From a checkpoint of a small mixture-of-experts model trained on Wikipedia: a variant of Muon for the experts.
Below are experts of layer 5 (counted from 0) of a mixture-of-experts language model. Rows are named router (the router's row for the expert), down (a neuron's output weights, with its number) and show model dimensions 128-191. Each number is 128 + 24 x the weight over its row's rms, rounded and kept within 0 to 255. Numbers have three digits each.
After each expert's rows: a language model's description of what the expert responds to; "comes before" lists some tokens at least twice as common just after its tokens as in all text. This comes from a sample of Wikipedia text that the model never trained on. Tokens count by the router's weight.

# expert 18
router:124168122159102113138120163140114096160106162154171115144139114131125125106164125105130108109147103133066155129124086126163138135162156187082110111119097113102148151147130125126123126131100103
down0:110144080127131122105141079091127125146176126140146097064151112113110125102179095122132111106171105174114154096142118162090153108128152143118120135159092097161109126092139146171149168146135143
down1:079137146119174149159136159112125159096102143082155111140153104095161088126122121122100118143116138077168116118094145132124131143124158152092119142087098160083100148165108145140190126106111096
down2:110134118124170102156121142104112140100081114138136105128047106144181139130136132112119100110096137126139137148102117096163103138097095109145126131139141137115133164105152128093140129118105137
down3:135124101161147092175152100129151113124134188133140169133102096156125159149129126118077135112144121156125129116147216121117160115091167131150099130129146133132148142129169112124086106104129125
down4:089147134153130178136089146141059094160139105147121113124132162091118104112121156081152151105146130100118127141099110111175111109094169169082142130122159131163135125131130164105136158097149162
down5:079095112133120159132154178121134129127167119137150136159108148154110103131130132092153136139069116122131141097103152158139150118114161099123129115139146121105165113154122112134149135148100118
Description: Prepositions and auxiliaries in biographical prose, such as under, after, during, with, by, had, often following his or he.
comes before: " the", " a", " his", " been", " her", " an"

# expert 6
router:123121129133121126136101138110116105063140133122128166137152124183110112125143110153135105112127113091134082139096108184111109139155139152102152179127156135182139078111157154153115131122176106
down3:152107106155158143192142106149152109099144136136097123143089122147075161135118172106108122164139107139134162089131143081143131096128122115124141090107162137109135113133116093152117142115111118
down4:071128131145134134131107117141062121138097096151111116133143142104111120083114166117103121125124106083116110159153141113207130114102143156123165148076142140136130153110103146103115180097141103
down5:111118103132082152128158156109130142119152105153147127099124150133110092121170140091134140097051132087161110083088143137180165114131110129109110122166130120121152088113149108107150116158116138
down6:082103143107128105158154106143135144103133131115143113105152143204134134156096160104136128151131138120185096146116122134127160144124079136169107098138125103081132121107101134129134090129103118
down7:147094157124095113133117135149130099174140111109138129139109125088132127125153105181121161151050113137154116089121118133079105158140141122169138173132063126114132158133153127145157124126095129
down8:098101179116110153117120098166137146157094159157118141135141096134088143111135108124148100128143097138094107126132087158116118119136120141130165167101116116151148155108167148151148095096095133
Description: Past participles after was/were such as announced, founded, built, plus commas after dates and words like later, began, first.
comes before: ",", " in", " by", " to", " as", " the"

# expert 3
router:137144116146131093098108106115153090154156095151111138099156131116126112115148090130161176125082122089126136112157151131130145104106099140149160139125115132128139135103141116130183148115125123
down0:100081098118136110169117131112092084129140122129129122105122116136146151126132111149088089127137076165123157122131116110177132107142138136117088179115091133159131106126114156141150173146110150
down1:108145122107142134137110131102136127136102101109167124127144141122181154115121093097089140157152143098179124133091137119163122139131146141091140157130072130085074130164133139137144126141099102
down2:086117126100150053143128162137129136139126111153153100150099112101135148125142107135140114141094143115137092112130137108166130118105125115188144115102112199122125148106166134135137096121127142
down3:119105119134121102128172100163122106150149134119124147096096118148099138144150142148079126107112125130146130146162158116142160114158149118128145125090103165110109131150162088134128133104092097
down4:086121139130119168144130095118134118178101084148136102164133144096129108081115134115114125114121115116120104127137144103171133093141179154127143121102149124144111130136129117112130173103112130
down5:117102130080120141125137196133113128137152084140164117145124108134082109146099088078172175133053136112133149066076131141128148162129112153127120130147170118150132113188137103148137130140106131
Description: Nationality, place, occupation and organization words in biographies and music articles, such as American, band, singer, York, Canada, Records.
comes before: ",", "\n", " (", " of", " and", " in"

# expert 4
router:104159070098144119106151126124148105127154115158110140117117132146148117160154140135091121172090145133110128150080165146113102097178149135131157095148080100133123080108174159156129122094148096
down3:103158116129147127172148128165127132168131105110088101156080136112111139132122134143122146136118091157151171076143167106123168152156120136172098115098157172137130095144146115149111105128094083
down4:091103141157114119121109136127103105154112082114152088164117144103075137141165141133130158112085099116116122126133109115153099096121156137119132091119158148166154146125108149124107121107143144
down5:098129134129123145125155136103138110142163113124153142123131125110116114152137154112161123114079135150169179108106157154121166157122149168069082125157151134107132095161121118120140145151109103
down6:101147160098120139173123132118103147143122145094192136105158147114105147114093166124138072122153121136182162157091148145142165156140111157164110115179142151089118121120110144115169114126127114
down7:107130150146110148135092126152140089162126102171140137138126087170115115165127111110114112140088094131135122096101069135117159175149155151133158096146101100138118135120113128131153161166109143
down8:096107147109126134102141145134094101139097122138123119135119114122098154141141113106141131159127131100097113140144127134150151128165106149143142174098111108102163128100110122162124115095116131
Description: Digits inside numbers, dates and table figures, plus spelled-out numbers and quantities such as one, five, several, hundred.
comes before: " |", "0", ".", "–", "20", "%"

# expert 0
router:138128160157154098149095111118124120151135133149137128135164116108127113147110128161155153133131145130135129140161134125090128121147112126134100152106168160143110083083115100125120158119110166
down0:127120085141150119155128114156133107141144098127133118092134095110128125125162132141096121132173095164115183120159132125139141108151115152116167162125093132162099135134159141133125177154125139
down1:084143152089146135111128131151132150099100110081130067106108129155162123153126116095116155141143111134159122104103138112132110117114151131117130137116046146106088139147136132140178138148102107
down2:084140143096124113158144137152158159114118092145196094148073115118135132147129091111135117140107110145141128139116124123166149125126135108143127116114117149109118130076142134124146116093113123
down3:126097130119116143170150134171140108131163159136104111141091128148112152163138124125087116117124108151121145124129137128144175128118119122167144102152143167120143116100154109133121130130096102
down4:087128143164144144127109111107117105130133080140147114156124149102091080113127162109117156139140113123121124149133102089165124122140128148101153133109142142130144134128118165107132163120154135
down5:081105117147129138119167142131119141162139094142142125130110151091073084130118152093146139126103137122156145091110115162127194109129130100089102137122162151141120128134131122131148170151121114
Description: Nouns and phrases that introduce names, such as the name, known as, called, plus noun-forming suffixes like -ation, -ulation and -ions.
comes before: " of", " in", " and", " that", " to", " ("

# expert 11
router:133158139091127151091097133127143120124127097147099122135135155143147132116144178117118112159123156139102146137140155104159108119091091101153103152146143133177148123139157182082110150129127106
down0:117141111113106131112168091122131123162152160121107134080095088102112137099127100140137102121138098139093157123144133104138137112110161187130143158129114111124131161092169143143149167152123142
down1:124133132110148124129114119105116109080078136095182088112140104159169115147118098108135130134135151119174116110093139111139100134105157153077140152087094109105118118168109114141126131136113103
down2:132108109132149081138151142131112142108091131147134114153107147087180126129144145110151142153101139113124124109136142106154132115092126102132153085137133190108136140061187138125153129121130150
down3:144141114155143095183159099137116096127173142118103118123091122127058137120148137084132099149103128133154127132120159129126149083114135134170139091099116163159098088096150078171138117084106102
down4:065108104122144139112083121124106121159097100135147126113119147138130117131126127144118145120144097128110117162149089114172091106090168139115149104119119134143148146117119187098081115122143155
down5:062104144133095145108161182134084149136169109133124171140120124085097101115099138115154139095081163105145140064108126159149146117086136141117130079132110148156111144143142089139142102150105114
Description: Commas joining clauses or list items, often after quotes or brackets, plus quantifiers starting phrases, such as some, most, many.
comes before: " and", " ", " which", " but", "00", " including"

# expert 1
router:134097138129128135124161108116136123126084149113125111124099127126134130140132130100119117107138132112131139125121114153091133149110121113109147067147120123117136183137089103133127059140129127
down3:102124109133152112199162124168095096156121127144154101105073146150096161146138135100124141116106101166132122118134160122141128110123149140157137112108129134139135100131155147148127105118121097
down4:087096139135127157099116112128139111162125097184119084129121141079130119117111156119132133124128115076113122151132133120140104095131160168120153107113114148156133123121163170113127149142096102
down5:124128141144113127138127166128115141123168093122124135115101156108104099114111100123182134111071140123132128083098157147148159151090141118109110119143139122156091098162165139133150115154123127
down6:087139148109121126173171106116117124108113138092151108143168138122109145140129160091123086107146122182169153125093081165146130175110104124174082116172130089116098136141098142125156078104132137
down7:117109136105145156118100195124147105156109122143148130130091143138122101117129114134138120138094064097125111139119109136053132139114124124159175165114087143141111133128088116129116130147079156
down8:133120122096116169120159123150117171135120121146130146137138106107103168084125138145116133107174122136134157158149114146116143146125120159148136176094129116140129151137120130144128094124105137
Description: Spaces, decimal points, pipes and dashes inside tables, coordinates and dates, where numbers follow, such as 44.646°N, "| 11.", "20, 2019".
comes before: "20", "19", "1", "18", "2", "3"

# expert 2
router:115086121103137078110083151160156143121116088168077124165122143146102156145119095142153120153111108133145103126140140105145105085107153153154082158132173161136111077130135100132136169146099128
down0:110126068133137123168139115126117110148133086121120113110087106112171102105149122128092122118136131144104171125153122088152136088137143140123113168122139110154137126102163131159116187126115173
down1:095121143106138124107124157118123181133069138093156063114120108152137160117124102125117138139123133120152120116088145143134134135131155138119123140110101137136113117148116128160158124143108108
down2:094122115109110074118125154115120122092107147113153098125109113114157167147119135109141101143096151120166148147113142114168138113113103077144143134145133170086148119087139154113138122097103138
down3:118109124126124118206150125177156142160147178122120164152079126141121175125143139111126092121104097155146144097158187117145158116110142132201120122164155131101136132111130105157124132113122141
down4:118125133136127167148121127106086122146105108143129118172103131130108099106091140103144114124109073117100095137144104097123090082126178131107145127077115123162117135117092175106142150126157121
down5:120121133106118141099186135117147108134150099102190108150125107088105092114127150099131129128095153143155125123091150136125141121130159147094093121085154142095155111137163102152110131157096137
Description: Words opening sections, lists and table cells, like Events, See also and Results, plus is/are in census and statistics prose.
comes before: " ", ":", "==\n", "\n", " is", " a"

# expert 10
router:124141162166125130107139102153124103145126142117123146142139111126137108136119102153127118135111124123114133112102162104124133117142150127176116122162115130117132167159115111145141125114123123
down0:122131077146132154126156124140103114149162137123133134058143094116135093137168140141130118123119060138104121115100120104154160096112093146133124171099101140140144135124181153155148164141124140
down1:118128142103156129114163141116136125120115108119167114112129099123145147123103099092108103150125167109136153117085126128137092153161148104146129135159078104115109132176121136118166158116096096
down2:093074147134151085107119138133117145085110143121159120170096109095094144168127120096140113141099133134130129144098139074134130138108145088152130123097142147153152135098170149123154098109118113
down3:124126122133140129187168121178131107114114107117088119122105078142107132136145126127118132110114106111152183109134145125141148121118140130150130106153144199150133116158172092134105114143123100
down4:073131148088134142118109104112118113156091110125114105125155153113073092148138134087096138131125114154127105146130144114149117084100157134129110101121165142110156128123130134070153167131155155
down5:086132104145149130138143138107117121139150102092145120161114111109130090137116116100134119121103156149191134111132148149137166118109160105130126123146121132116149092149145104143116110139088094
Description: Sentence-final periods, closing heading marks and table row ends, especially in sports and Olympic results articles.
comes before: " The", "==", "The", " He", " In", "==="

# expert 5
router:134142139134161135132106132098171066134108118088114123102116130124145154115149176126169135134161126130155140134136164093168127151119144128165103128096113136079123086133151091082138157135151090
down0:119085089137146130162130075145109113173120098119138122087101128113109107122172104129104099117157099145135161099157113154175148115137161152122138136137125126177104133122164118143150165152129131
down1:112133116112151115152148160105108130131126132090120111121112107143152120114137104072150149148099154121169133108104132104104105148099157136111148195133094137103113115169131174139186152126107108
down2:104123141141127095141129134088146122121113092134159092168075158097142161153149139132161112141097133121168109130081113119143121115103096101163132132129144174121160146107151135113125103115098157
down3:136125141106129125187118117193091124127155143121136138126106117140103163110158141129131104141163101169142131140154184100141145138131108130162103101123137155172163128125159113108107157125121095
down4:068101159142118164123120122109105115146129074149147112153136135084093102110130195106123133112116118121135102136138113086170114139107157159098156114106149131139153139102107148118143120102141136
down5:099071098129149147101167140091134135164159152127152103141087138110113151144088124080181138103118118136151142086124121150157182166089140114105104128102124147099131112136134101130135117143131123
Description: Verbs of giving, making and allowing, modals, and the word after them in running prose, such as make, gave, could, provide, allow.
comes before: " the", " to", " be", " a", " his", " for"

# expert 15
router:105117137121157122143149153141066152099123085151087102172086157139104131099158155159091144154139162102127129130114118097111155099061110054148109172105116097130122121093150131138141158120133119
down3:143144138148129128149109110131158083169182101115143119131080112150096158117164131138103135152123092158114132118150170157148165115106123117172107126110139154127131128143146108125114110105109137
down4:070099132114095140160138107141081137147123089120135111098142125117098101110119136105112145113114083120127129134114122102150141096119152175093170116117127152150115149129111181089130154136159147
down5:085108119151133139114152168128120127175135101175144135160118143093091112125116125079138111128114138126176147120098146136176176149122136115131113088178145122155184081158103116115140144190104127
down6:109076126123102176162131138128132134138119131127137092108137171117109123116088137116117119129124121112148130119122147103147151175107114118165142075158148151082137114111088169132147118140135093
down7:134106149115146158144119135127157089174178104118105130120141117152140115134134125145101158129107105114136124095132125161078112146123119128149170137123113110105137120166119147131146118160104120
down8:111115119120149132103121136130129109200104139076108147143129121111118172156124119093113142151110130112095144124121131124177107115091075177125156170087112112103115125128147132166147084083127111
Description: Abbreviations, codes and capitals in infoboxes, tables and taxonomy lists, such as MPC, JPL, DF, ·, Zingiberales, Dec.
comes before: " |", ".", " |\n", ";", ":", "%"